{
  "n_layer": 12,
  "moe_layers": [0, 1, 2, 3, 4, 5, 6, 7, 8, 9, 10, 11],
  "normalize_top_k": true,
  "norm": "rmsnorm",
  "tie_embeddings": "early",
  "optimizer": "adam_atan2",
  "lr": 0.00133,
  "beta1": 0.9,
  "beta2": 0.95,
  "batch_tokens": 131072,
  "steps": 5078,
  "dataset": "wikipedia_en"
}
Below are experts of layer 3 (counted from 0) of a mixture-of-experts language model. Rows are named router (the router's row for the expert), gate (a neuron's input weights, with its number), up (a neuron's input weights, with its number), down (a neuron's output weights, with its number) and show model dimensions 128-191. Each number is 200 + 40 x the weight over its row's rms, rounded and kept within 0 to 999.
Before each expert's rows: "comes before" lists some tokens at least twice as common just after its tokens as in all text. This comes from a sample of Wikipedia text that the model never trained on. Tokens count by the router's weight.

# expert 32
comes before: " the", " a", " be", " not", " an", " also"
router,125,227,164,263,257,229,300,222,218,207,231,176,227,187,195,145,204,214,220,176,193,206,146,233,221,182,226,232,141,184,132,152,244,161,236,301,196,270,244,276,175,182,138,227,164,216,214,177,303,223,237,188,143,237,272,184,187,223,160,236,206,192,153,205
gate0,154,225,215,187,195,152,223,244,258,244,163,202,245,192,238,268,248,194,237,150,213,152,169,85,173,202,285,249,197,213,247,216,210,219,187,214,230,266,214,126,149,220,237,183,220,303,292,167,198,220,143,173,220,215,158,197,228,254,207,194,157,207,238,173
up0,211,211,187,261,216,189,226,196,194,212,170,172,234,196,182,186,183,192,178,217,269,163,178,103,201,246,281,190,139,115,200,236,111,161,191,221,242,243,152,190,167,215,270,179,247,225,229,220,164,265,250,229,162,223,176,191,191,141,216,242,169,144,262,144
down0,198,206,176,132,230,195,114,242,175,235,197,193,199,255,176,156,177,217,192,172,261,87,155,170,171,230,125,178,116,254,160,194,165,246,207,259,225,218,172,184,127,155,193,219,241,188,232,176,203,163,159,285,181,158,316,197,254,127,197,158,210,229,206,206
gate1,178,253,178,235,132,196,217,186,168,170,180,177,138,205,218,205,170,176,200,151,199,225,199,105,224,195,231,195,188,269,129,216,171,247,187,174,110,213,135,252,260,122,270,177,221,213,158,208,235,144,227,343,190,207,235,132,195,248,262,205,148,232,120,205
up1,176,224,191,185,161,194,239,150,258,171,210,186,139,235,243,194,172,200,181,198,211,246,224,181,198,248,235,183,178,202,143,210,140,192,150,194,150,187,145,240,237,182,270,219,209,136,198,218,217,179,204,326,186,246,227,163,205,244,204,264,148,199,104,269
down1,179,133,185,263,187,155,225,240,246,182,197,143,248,139,259,206,219,185,206,203,146,150,243,198,194,191,214,174,168,149,148,214,215,191,151,254,213,232,239,135,172,256,145,199,150,133,254,168,270,226,156,150,180,287,238,180,159,129,200,125,250,211,199,310

# expert 15
comes before: " ", " \"", " S", " B", " A", " N"
router,193,172,187,169,234,208,222,215,176,146,179,262,230,130,212,244,189,140,224,142,233,126,304,162,113,207,197,184,223,254,229,178,148,194,225,184,208,291,216,225,229,287,195,141,176,185,142,185,260,195,186,163,167,168,150,135,153,243,236,191,252,143,176,259
gate0,194,167,144,209,202,144,212,217,192,204,217,184,158,151,185,239,265,184,154,277,173,199,263,194,190,155,248,141,245,176,185,234,203,245,101,171,217,220,179,251,183,152,193,261,243,166,144,217,174,211,148,181,159,184,231,173,229,244,217,195,155,234,254,209
up0,165,148,191,153,196,179,266,129,195,231,201,219,196,139,183,208,195,201,158,244,132,214,230,198,181,173,205,135,240,147,170,228,245,259,186,204,225,186,179,238,167,180,184,224,184,202,123,246,154,228,194,191,158,188,255,193,180,189,182,133,205,164,242,192
down0,212,115,227,271,171,162,192,207,233,242,236,217,153,202,196,259,167,266,178,178,221,204,201,202,223,262,179,184,161,191,132,190,193,229,204,200,154,220,235,236,236,250,226,242,179,197,208,137,196,185,232,232,143,130,229,166,120,162,201,179,213,206,184,266
gate1,168,136,137,160,263,143,166,244,204,262,176,148,176,231,197,236,246,215,231,222,153,152,165,221,250,137,166,153,231,181,191,151,139,183,167,206,221,226,235,272,174,230,211,246,200,246,172,177,235,185,141,235,123,193,207,240,180,202,195,170,130,167,211,258
up1,217,133,192,253,242,121,154,286,216,201,204,150,193,219,226,242,199,204,177,207,154,189,197,248,191,190,201,150,195,220,246,175,154,170,206,221,200,173,222,264,186,197,246,211,214,202,198,143,215,218,180,219,187,192,212,235,170,173,217,89,174,207,190,265
down1,161,145,117,238,153,200,234,200,138,192,243,210,176,268,160,128,286,205,157,261,210,182,219,179,149,285,182,240,197,247,163,283,238,153,248,230,190,215,232,151,149,187,209,198,129,163,151,273,227,198,165,237,165,183,198,149,196,163,140,193,186,158,153,247

# expert 14
comes before: " ", " and", " which", " but", " a", " including"
router,210,204,203,231,196,219,194,162,218,260,322,213,221,205,228,194,257,157,185,204,183,263,181,189,196,159,242,268,260,205,118,155,295,153,212,214,297,230,223,147,234,113,176,125,186,174,273,246,182,268,187,182,169,273,186,231,165,193,188,209,136,241,218,192
gate0,253,274,184,226,250,239,177,154,199,176,231,268,255,190,215,297,168,250,196,204,136,120,129,151,189,185,163,221,157,170,202,174,133,183,180,90,217,145,149,170,207,139,231,218,212,260,284,209,212,213,183,187,241,260,177,249,228,273,140,206,210,155,219,324
up0,247,266,110,248,216,257,146,151,223,144,231,287,258,178,174,182,232,218,173,146,161,162,207,191,191,141,188,182,151,255,248,192,201,196,211,200,259,182,159,187,231,126,197,252,172,207,305,245,210,105,194,225,201,285,159,224,198,193,147,250,183,197,241,239
down0,162,206,194,183,177,217,172,191,140,229,137,242,225,245,213,308,227,227,205,190,166,247,269,293,126,224,195,242,225,191,155,225,154,246,241,174,160,207,235,217,242,177,207,254,162,201,157,169,167,137,179,180,200,199,267,170,147,115,222,161,179,176,159,87
gate1,172,221,145,212,214,219,219,252,193,219,212,132,221,203,222,257,228,162,205,176,127,156,247,193,191,217,215,203,166,273,206,213,102,217,207,204,246,117,140,254,184,309,72,185,274,207,239,206,242,134,76,217,187,203,199,149,215,290,205,198,161,279,205,228
up1,203,189,188,168,224,215,172,236,141,179,221,165,183,192,259,226,150,179,150,224,238,149,236,187,182,224,179,274,234,221,214,257,165,219,202,217,190,233,155,156,218,302,192,244,272,205,161,155,207,181,244,225,188,280,231,157,238,290,221,163,206,210,296,200
down1,237,163,277,186,196,218,177,197,185,191,237,120,143,248,172,282,210,199,159,211,184,140,190,163,195,299,158,149,164,203,205,201,154,175,198,176,189,141,195,150,207,189,207,226,132,232,188,183,262,146,214,185,222,231,197,202,202,232,160,176,260,249,218,246

# expert 33
comes before: "1", "2", "201", "200", "3", " |\n"
router,198,265,191,247,127,211,218,152,184,230,222,234,219,224,202,280,171,231,208,195,178,208,265,205,189,172,133,195,279,195,223,281,127,183,195,151,227,164,198,206,190,188,212,177,231,189,187,233,193,129,116,261,149,156,177,195,191,234,186,205,182,159,202,218
gate0,123,230,222,171,203,212,218,243,212,135,229,173,159,225,154,157,194,152,230,217,249,194,140,292,264,217,214,151,232,123,236,218,284,166,147,187,178,129,227,170,141,141,197,233,213,218,166,229,193,144,200,189,265,171,187,222,229,227,255,214,215,152,184,218
up0,150,216,110,257,179,258,223,168,211,124,260,248,143,247,171,150,123,244,270,242,252,213,193,182,216,99,181,154,244,121,211,255,168,245,166,208,227,176,198,177,139,143,207,264,230,183,171,204,191,122,168,259,236,200,156,234,190,156,229,215,181,150,229,230
down0,212,241,206,181,220,242,230,227,280,174,303,148,186,261,235,223,228,223,193,188,107,124,193,221,183,240,207,120,183,141,206,195,232,265,196,202,230,163,194,177,256,230,268,189,216,295,234,208,166,259,284,134,240,185,218,206,161,276,216,147,219,222,224,210
gate1,145,207,194,211,201,274,215,215,248,237,216,156,141,263,195,219,272,191,216,221,187,263,138,274,201,179,182,202,289,138,226,243,181,187,212,207,177,181,192,177,152,205,150,200,165,236,234,243,183,215,182,215,237,183,222,151,219,206,240,229,157,124,223,199
up1,135,247,235,247,225,213,222,228,198,180,267,138,143,242,163,221,229,178,244,225,174,248,99,224,234,202,118,236,229,126,220,186,199,218,200,261,207,181,201,182,175,168,170,181,165,174,177,211,162,176,177,265,212,197,233,179,187,153,249,259,215,115,220,217
down1,144,175,227,179,237,191,203,271,204,211,309,263,235,255,141,262,140,217,190,179,176,215,205,216,215,239,243,207,184,163,231,173,218,204,193,182,238,194,253,227,142,177,146,184,240,189,201,203,179,258,207,209,164,190,195,258,138,106,218,189,189,225,270,274

# expert 41
comes before: "201", "6", "9", "4", "2", "202"
router,245,210,167,223,207,159,218,196,201,297,175,277,240,147,223,228,142,167,213,255,218,143,209,221,173,217,192,228,227,163,207,237,197,263,205,227,199,166,167,273,238,238,133,197,180,215,162,208,211,154,154,201,227,148,191,215,179,164,237,229,253,152,196,162
gate0,228,156,140,172,218,150,196,149,186,284,199,273,220,141,184,206,190,187,127,220,173,225,199,188,198,149,201,160,245,121,216,132,211,107,186,146,153,121,153,177,134,175,187,211,146,254,231,229,184,209,218,182,220,212,118,248,225,156,199,199,123,253,160,213
up0,179,180,210,204,178,189,217,136,210,242,158,226,234,198,184,189,191,158,143,218,194,152,198,237,248,114,195,226,138,143,211,126,159,210,167,125,225,132,156,224,127,209,172,182,185,227,182,166,171,207,162,174,232,155,132,266,227,179,265,216,149,244,215,204
down0,158,228,155,212,202,187,213,185,216,203,266,216,242,160,255,270,209,172,216,217,159,234,192,192,229,172,124,267,234,161,171,205,211,142,212,167,108,236,194,280,281,158,202,268,109,223,220,187,261,165,147,235,184,195,204,198,191,224,235,129,265,188,197,157
gate1,157,264,202,193,276,178,197,71,151,221,227,174,147,209,191,131,153,242,269,208,203,199,237,174,175,181,216,213,223,97,234,175,175,186,162,122,192,226,207,169,170,232,151,236,183,165,259,269,242,228,214,249,235,148,130,159,217,231,252,179,202,216,248,222
up1,123,229,170,233,192,189,236,130,162,218,192,143,170,193,203,232,159,244,196,189,182,126,187,214,244,184,152,258,217,176,127,195,247,197,203,182,265,156,153,196,218,305,193,274,148,165,219,213,205,222,195,263,184,180,161,180,237,226,205,181,152,202,187,143
down1,163,148,262,196,223,185,206,140,232,258,134,250,198,236,199,159,105,181,248,234,177,178,188,231,213,176,186,340,189,187,170,210,263,252,173,108,233,132,128,220,162,253,178,231,245,167,156,159,190,186,244,252,212,199,230,245,212,165,249,251,257,237,206,235

# expert 3
comes before: " The", " He", " In", " It", " She", " This"
router,228,166,268,252,168,286,232,156,260,139,223,251,186,260,211,197,182,205,254,146,219,213,232,214,182,200,149,161,286,109,287,166,224,242,195,272,196,176,171,163,164,215,205,200,216,196,252,232,124,179,211,168,264,136,215,226,188,136,205,209,241,169,265,167
gate0,255,277,190,212,223,206,238,181,174,179,205,241,144,203,228,154,196,273,129,147,123,237,220,246,194,177,223,206,181,248,174,230,194,178,190,189,253,221,221,271,182,178,203,213,217,184,145,191,217,191,205,166,186,239,222,197,130,200,151,190,293,223,209,204
up0,194,193,163,230,153,237,244,199,234,186,205,292,190,214,237,156,269,216,181,161,79,162,247,244,180,181,212,182,206,198,248,179,205,212,184,244,200,207,155,287,150,138,229,212,226,173,203,159,198,165,156,130,207,156,204,245,137,205,209,163,216,173,187,177
down0,217,183,99,188,256,267,230,154,202,203,145,212,167,253,176,108,192,222,192,151,175,244,193,246,231,186,104,226,223,255,204,245,164,229,225,206,245,217,213,244,124,158,220,173,250,187,195,171,153,182,223,177,252,154,167,302,169,239,227,211,217,186,235,204
gate1,255,194,210,211,194,200,280,237,149,203,186,257,190,268,142,257,216,247,149,217,191,283,227,124,143,196,159,172,132,222,166,200,172,167,244,199,196,191,220,198,196,217,182,172,158,191,153,171,122,136,196,226,157,226,167,209,227,225,220,165,223,175,247,140
up1,190,281,214,204,202,187,221,233,193,131,207,252,211,177,171,212,141,241,130,164,239,229,179,148,136,189,130,154,142,231,208,222,174,161,203,203,226,262,198,161,194,182,194,213,141,220,176,228,132,197,235,221,245,183,119,255,167,242,232,229,215,229,205,193
down1,119,190,216,196,212,186,256,220,186,133,260,260,209,181,207,174,200,192,166,180,202,225,243,134,243,155,240,144,255,211,226,184,201,267,211,284,198,172,262,243,193,116,212,186,147,190,169,314,232,222,217,211,210,254,155,236,217,239,231,192,140,207,212,213

# expert 16
comes before: " the", " ", " a", " his", " by", " their"
router,269,240,206,185,128,222,142,191,236,232,281,173,179,233,210,162,229,169,192,234,279,180,159,150,236,201,238,140,189,216,198,184,184,134,187,228,254,165,211,248,161,253,211,275,191,220,260,221,248,211,193,234,207,226,145,191,143,193,190,264,189,145,225,188
gate0,229,191,170,184,181,156,256,259,301,206,239,159,232,214,207,222,261,163,166,238,244,283,120,233,186,189,228,194,276,180,167,195,244,170,158,189,206,106,235,227,154,185,269,176,205,258,213,156,70,251,213,207,226,158,255,203,241,158,161,198,215,175,180,166
up0,222,228,175,161,159,186,253,219,240,191,250,196,159,168,191,205,246,190,205,280,227,197,190,210,196,191,248,166,245,182,180,146,209,186,187,185,232,133,217,175,170,216,234,214,173,208,251,178,73,275,183,192,201,204,263,191,219,204,209,214,217,159,212,151
down0,168,163,241,114,202,182,197,164,140,276,141,139,219,188,193,160,139,190,254,237,259,248,185,195,256,179,228,236,140,223,191,198,189,241,184,183,145,196,231,165,276,202,167,222,139,241,134,254,236,193,234,196,270,159,255,203,289,233,146,239,179,243,224,202
gate1,233,202,227,237,198,161,211,177,172,219,210,139,223,174,267,206,173,165,203,291,216,153,169,225,275,192,212,181,232,138,179,174,152,215,173,211,179,278,284,204,138,198,177,194,200,207,198,210,167,276,240,216,132,192,196,208,254,181,209,198,160,222,178,189
up1,283,250,172,235,194,209,163,270,248,173,207,158,217,210,159,216,184,231,207,291,211,145,183,182,225,228,190,180,180,134,187,215,168,229,182,250,186,302,225,288,178,216,158,227,159,192,235,199,175,184,229,233,200,192,244,155,281,172,221,232,181,187,286,181
down1,255,231,128,141,183,218,182,247,178,205,178,205,174,177,204,284,155,246,235,228,199,288,253,169,171,216,251,173,204,226,217,304,237,159,174,243,194,217,164,215,191,190,143,245,154,171,131,188,208,139,283,269,135,294,201,232,198,260,200,148,216,190,186,226

# expert 36
comes before: ",", "\n", " (", " |", "'s", "i"
router,184,122,230,165,191,213,146,149,196,211,160,202,300,198,244,233,148,161,205,198,183,216,188,201,224,172,180,164,241,258,131,210,231,214,219,174,123,244,224,288,181,159,216,206,254,240,171,205,249,214,197,183,262,258,291,185,247,146,225,195,154,209,193,258
gate0,253,195,192,192,190,218,221,46,254,153,120,223,258,202,223,248,251,143,200,202,148,196,183,175,177,212,278,209,205,176,153,191,221,149,213,237,228,195,298,198,227,175,106,158,182,214,272,221,189,251,259,229,230,159,183,143,229,173,226,196,160,256,225,149
up0,269,125,195,218,176,267,233,180,157,201,145,151,252,200,265,199,153,203,217,162,162,120,189,240,221,249,224,216,170,249,170,207,229,202,181,269,235,203,232,254,193,124,162,224,132,250,177,214,184,219,233,171,195,209,120,189,226,197,240,241,112,270,168,243
down0,168,115,225,195,118,255,242,219,221,133,197,222,199,258,259,214,211,225,188,260,145,181,148,256,190,184,135,192,211,181,180,167,131,270,249,204,240,140,240,145,220,267,103,245,186,167,251,198,213,185,207,241,142,165,196,198,195,250,225,155,189,170,221,206
gate1,150,179,221,166,229,163,196,225,203,165,188,190,183,221,159,186,212,152,257,204,188,251,167,266,223,161,225,228,204,150,215,183,213,188,155,164,192,191,278,148,196,231,226,232,166,247,203,223,96,241,177,152,211,271,166,267,181,180,223,219,265,213,217,167
up1,194,179,211,186,182,225,203,151,147,193,202,180,251,177,205,175,183,232,278,202,180,251,221,188,172,185,132,211,164,180,183,207,247,261,152,183,191,215,193,156,170,154,257,241,163,282,161,181,154,283,163,136,243,231,152,210,167,205,279,207,219,234,190,180
down1,275,232,156,190,94,242,262,174,233,162,248,177,213,160,174,261,149,55,230,197,168,236,209,199,175,202,244,151,178,166,206,222,166,188,215,195,205,235,207,254,215,152,222,215,235,226,242,196,214,255,148,203,257,183,285,240,149,219,182,245,203,143,207,139

# expert 45
comes before: " the", " a", ",", ")", "),", ")\n"
router,217,184,208,220,284,219,131,219,173,223,203,147,290,147,248,202,246,236,156,227,176,207,142,228,185,181,234,138,144,204,195,218,209,218,267,235,236,153,207,194,264,176,203,209,235,162,296,207,249,172,180,160,228,242,187,111,157,163,150,246,188,248,180,291
gate0,169,265,128,216,217,143,228,245,113,229,229,189,253,168,169,244,222,219,177,212,177,194,198,165,128,223,184,185,208,205,267,164,260,132,207,220,185,171,177,185,220,252,183,271,167,177,198,158,230,140,110,120,178,233,181,145,182,209,188,141,250,202,168,214
up0,179,235,187,191,191,202,187,196,129,196,221,279,269,194,194,278,225,212,182,171,197,176,122,191,158,253,237,133,157,196,277,159,195,210,246,187,151,142,186,172,212,246,185,254,205,181,249,228,265,219,130,152,207,234,126,180,144,183,182,178,238,111,141,229
down0,164,195,242,142,138,234,179,210,227,190,224,197,182,171,221,187,218,231,190,214,239,239,201,219,274,188,181,224,225,188,131,199,300,163,181,184,195,188,240,238,249,221,158,260,129,242,231,156,132,187,226,174,269,243,229,215,278,149,180,212,209,146,220,182
gate1,207,238,233,280,209,271,177,128,201,219,217,220,153,255,177,227,230,224,233,212,192,148,174,247,115,189,241,264,151,213,151,243,214,202,180,116,177,183,175,154,259,143,201,174,234,226,199,189,296,282,272,267,240,237,175,160,255,250,211,228,189,158,186,192
up1,185,231,141,247,220,243,143,210,239,235,253,174,212,197,275,179,228,260,222,218,180,198,180,289,113,179,210,171,141,147,232,128,241,179,219,180,202,202,162,132,234,209,115,244,161,200,212,258,307,254,242,140,227,205,183,167,182,188,167,224,179,172,162,186
down1,163,192,173,206,218,164,212,188,259,202,219,178,238,173,195,254,191,186,225,160,222,204,181,185,187,251,213,161,165,164,273,253,186,190,180,187,232,224,166,293,168,224,189,134,250,197,213,272,137,199,165,274,191,192,251,188,263,214,236,223,151,201,270,136

# expert 29
comes before: ",", " and", ".", "s", " in", " of"
router,263,142,243,133,223,193,200,194,217,211,217,157,186,223,139,137,199,176,176,189,191,197,239,227,113,244,147,214,127,236,146,117,190,193,252,187,204,148,195,151,205,156,226,201,196,149,207,192,157,201,163,109,163,139,192,195,189,250,277,174,163,232,187,222
gate0,177,144,148,206,190,226,200,212,210,207,221,210,211,195,239,134,163,174,166,181,213,257,170,250,195,209,235,172,179,268,207,190,203,261,210,200,240,194,180,214,193,146,221,170,179,209,168,98,196,230,174,144,126,212,180,220,200,219,216,203,176,207,149,200
up0,223,163,191,157,161,206,166,191,191,239,247,192,201,200,198,102,251,199,157,170,113,248,201,265,192,214,221,191,156,222,164,205,202,239,263,224,239,223,119,232,174,160,175,255,237,196,186,101,229,188,192,144,144,157,225,200,166,266,180,219,184,210,216,194
down0,159,184,204,243,204,203,229,126,190,165,154,148,205,152,207,263,132,87,206,254,225,191,215,187,213,167,150,160,179,223,207,230,229,108,262,270,243,184,112,166,238,152,179,237,245,168,280,184,226,165,174,233,204,260,208,130,254,153,175,198,214,249,229,264
gate1,291,216,272,263,241,203,124,214,190,187,180,145,138,238,241,183,194,126,125,205,176,229,230,164,218,206,195,141,182,143,214,121,193,171,269,267,191,204,168,220,205,177,225,223,171,283,150,180,229,195,201,210,224,194,250,197,203,215,202,129,230,204,271,181
up1,289,262,248,193,162,188,170,210,191,157,180,202,110,283,217,125,192,216,181,211,188,223,240,260,161,234,144,198,170,147,244,203,228,209,199,269,173,224,192,189,156,226,191,269,239,282,181,155,220,182,237,154,193,172,228,208,164,231,284,201,223,256,273,230
down1,259,230,177,204,176,161,160,201,200,245,165,156,224,187,224,145,213,226,205,230,105,233,194,109,194,177,176,200,170,203,94,253,174,283,153,248,212,208,228,232,170,224,224,218,151,146,231,180,164,207,192,125,222,140,230,220,119,236,254,218,210,109,176,209

# expert 25
comes before: " of", "s", ",", " in", " was", "ed"
router,200,242,203,189,245,168,194,181,255,266,139,213,198,190,227,130,145,175,104,214,225,216,244,225,220,211,128,167,206,168,166,169,193,185,187,150,181,191,241,126,232,179,197,207,212,184,189,148,180,152,229,193,187,217,217,187,217,207,223,186,182,142,169,157
gate0,302,198,197,182,191,140,234,217,218,196,203,197,228,149,255,225,215,257,284,286,178,102,203,140,193,230,159,216,203,237,132,126,157,192,221,179,216,241,208,225,234,247,164,169,261,221,192,216,185,208,205,206,247,184,185,242,188,177,182,270,182,271,127,239
up0,166,180,233,168,235,128,201,103,177,204,144,211,173,210,199,223,264,203,264,288,183,222,240,234,255,214,164,236,202,150,149,207,189,250,168,204,226,196,192,180,253,191,228,176,283,136,178,173,212,188,194,152,187,184,304,218,173,163,178,264,154,263,165,207
down0,185,188,186,158,237,216,167,224,103,212,183,223,154,148,227,217,192,232,116,235,180,269,230,170,149,193,251,185,206,210,299,247,256,274,265,185,208,280,221,107,221,190,180,181,125,271,230,218,208,224,224,220,186,213,204,217,175,200,244,201,160,190,148,159
gate1,238,236,172,189,194,237,261,227,278,136,190,223,163,233,237,212,260,226,167,171,208,144,109,205,130,297,268,213,194,253,151,212,172,182,204,267,177,218,219,208,254,184,185,179,175,196,232,184,243,140,158,166,189,178,135,187,191,215,134,139,155,214,191,170
up1,228,224,238,158,181,237,246,202,206,112,172,167,191,139,234,166,239,229,235,228,184,265,182,250,239,237,243,193,183,185,120,162,168,199,274,283,195,178,198,228,218,205,303,130,210,157,162,209,224,147,188,199,199,191,198,216,226,165,181,132,157,243,234,236
down1,180,223,177,274,240,159,217,160,260,176,229,197,162,158,163,160,200,155,125,140,179,297,220,209,214,227,232,204,168,197,239,201,188,210,133,177,141,270,224,215,111,139,217,203,217,222,228,223,244,150,192,231,262,176,165,248,151,199,191,124,244,168,246,143

# expert 34
comes before: " |", ",", " (", " and", " is", " was"
router,207,244,207,257,145,136,139,221,146,240,271,204,221,156,145,193,128,220,241,172,189,253,184,181,111,172,290,173,170,180,178,222,278,251,198,209,136,171,196,173,185,164,271,214,228,223,206,180,257,257,159,259,231,266,293,209,191,220,238,191,174,197,249,213
gate0,217,193,169,215,205,218,214,163,172,197,176,194,232,157,297,144,159,194,194,225,199,242,207,186,107,275,183,133,182,248,147,226,210,215,172,247,192,174,237,132,246,125,240,173,200,226,139,158,151,244,191,267,226,246,250,256,319,232,236,178,229,231,225,181
up0,222,135,163,195,252,212,164,176,232,146,252,164,201,112,218,228,166,140,191,170,181,169,187,211,136,259,229,188,143,201,202,233,210,168,172,237,164,198,185,191,203,160,233,216,212,197,163,188,216,291,230,287,219,252,195,229,221,186,211,163,154,181,225,176
down0,163,229,168,281,139,171,166,247,219,156,306,80,248,203,210,193,203,202,170,211,236,190,195,199,218,142,213,225,258,193,232,126,174,124,144,270,208,256,140,222,255,188,188,193,179,236,225,221,142,227,169,196,277,204,224,215,189,248,147,150,177,263,149,234
gate1,182,207,226,202,179,237,193,256,170,181,189,231,250,175,173,263,215,240,146,205,142,228,203,156,210,173,144,160,179,216,287,257,119,229,187,154,280,133,148,282,179,191,176,197,302,172,179,172,215,143,202,307,191,174,140,168,138,236,190,233,204,204,247,295
up1,244,224,257,227,196,122,213,149,160,241,224,160,235,179,186,185,191,211,187,184,203,119,140,142,214,160,211,164,229,212,235,279,208,261,209,173,310,218,171,285,141,195,198,126,236,140,196,184,233,204,199,226,173,163,152,200,143,215,191,201,228,241,213,263
down1,198,169,182,232,246,149,198,195,229,250,155,142,226,183,230,199,215,141,219,249,208,156,196,143,189,169,200,226,247,193,216,209,224,180,216,190,257,204,126,328,232,125,299,210,211,238,184,238,230,171,204,101,164,219,214,282,244,251,174,171,187,117,207,192

# expert 11
comes before: " ", ":", " C", " R", "00", " \""
router,169,167,238,253,205,241,164,198,239,223,119,189,211,223,189,192,253,198,256,236,206,243,178,186,166,129,203,182,183,196,165,220,238,211,248,166,208,239,134,214,223,212,109,272,154,160,197,253,151,171,241,241,177,149,188,192,210,176,154,167,236,212,165,207
gate0,322,177,271,224,218,226,163,202,171,219,167,196,271,139,202,203,226,263,201,179,193,228,144,258,168,260,157,152,144,132,189,170,228,187,194,240,242,252,143,253,191,168,232,216,212,165,269,201,153,222,224,136,204,175,226,164,160,206,164,173,149,211,228,211
up0,204,135,205,233,276,180,147,222,133,180,180,165,139,234,218,282,163,164,183,151,213,241,235,147,174,249,217,183,181,205,249,157,231,104,245,245,204,225,199,193,243,230,196,219,186,166,215,255,181,279,189,178,269,194,220,170,223,176,124,125,140,121,196,193
down0,208,203,212,188,220,210,177,194,180,239,215,210,176,172,199,240,246,162,112,155,159,136,166,240,242,261,215,244,141,190,212,180,151,263,281,181,180,246,219,240,236,218,190,237,259,206,238,194,194,136,212,240,215,186,200,168,242,217,249,244,227,166,191,225
gate1,230,215,128,205,198,248,234,189,195,210,222,195,247,139,257,233,234,184,197,193,195,167,152,204,201,160,220,207,168,199,194,252,154,171,203,85,173,197,252,201,225,274,209,199,182,234,202,198,178,164,198,218,149,125,184,180,188,273,277,273,253,238,129,144
up1,226,204,139,294,214,206,190,187,195,132,243,209,259,173,221,294,176,245,134,186,236,202,148,192,205,116,198,197,179,258,208,269,170,171,209,132,224,283,182,180,229,235,169,200,158,194,180,217,211,245,247,229,185,186,160,103,209,208,194,239,255,215,198,106
down1,158,192,194,203,178,196,275,293,159,142,171,155,250,144,236,170,183,187,196,184,221,176,221,199,147,211,206,123,169,280,225,223,163,188,242,219,182,135,223,212,144,242,214,187,235,182,208,194,239,182,206,209,160,166,154,176,225,158,263,198,212,254,141,241

# expert 39
comes before: " |", "–", ")", "′", ";", " ("
router,205,120,167,170,142,234,172,191,230,214,211,107,276,196,270,197,212,147,185,199,245,206,200,207,267,264,199,186,191,184,147,264,254,220,185,136,152,249,194,137,201,158,158,120,175,176,224,224,223,172,158,120,169,237,205,246,184,168,174,242,227,337,207,205
gate0,171,176,161,210,226,192,241,211,211,158,124,213,199,262,166,158,236,221,245,223,168,215,230,175,195,246,230,222,138,231,185,194,218,141,234,175,251,237,206,190,224,269,129,151,290,245,111,239,186,247,191,245,250,215,200,277,203,217,245,217,177,177,174,220
up0,166,207,164,246,217,213,218,258,185,246,145,163,180,196,207,161,279,198,218,245,164,234,241,174,286,224,244,192,177,242,145,210,172,228,212,197,146,193,176,217,196,210,196,161,249,132,179,237,215,176,127,178,280,178,228,262,250,145,204,196,227,205,187,281
down0,223,212,221,214,172,187,259,230,147,173,138,117,121,185,249,191,227,211,194,212,201,204,161,159,190,175,213,195,191,207,182,184,131,175,168,254,205,216,106,202,245,254,228,227,164,223,200,275,220,200,206,169,237,217,177,253,192,202,206,192,162,226,188,206
gate1,238,111,245,230,262,209,179,232,231,257,218,155,226,144,191,182,245,172,207,224,171,182,201,198,188,165,178,193,213,222,204,145,205,212,242,184,202,221,184,73,156,227,162,140,174,174,271,194,225,219,226,192,205,165,247,261,270,188,164,222,176,175,218,203
up1,184,125,206,191,239,210,171,257,241,295,242,164,255,155,215,202,214,170,208,139,147,177,225,248,242,232,222,235,207,274,202,159,251,270,229,190,201,234,161,94,209,209,128,173,209,172,241,176,242,204,216,173,211,228,235,278,255,179,205,261,95,159,220,249
down1,169,187,222,209,213,218,146,187,225,225,238,151,305,228,139,248,253,223,229,251,218,175,252,209,220,220,226,153,184,304,147,172,182,175,257,255,238,186,179,241,243,209,188,178,212,220,196,175,196,213,219,182,188,185,162,226,187,206,214,247,149,140,246,218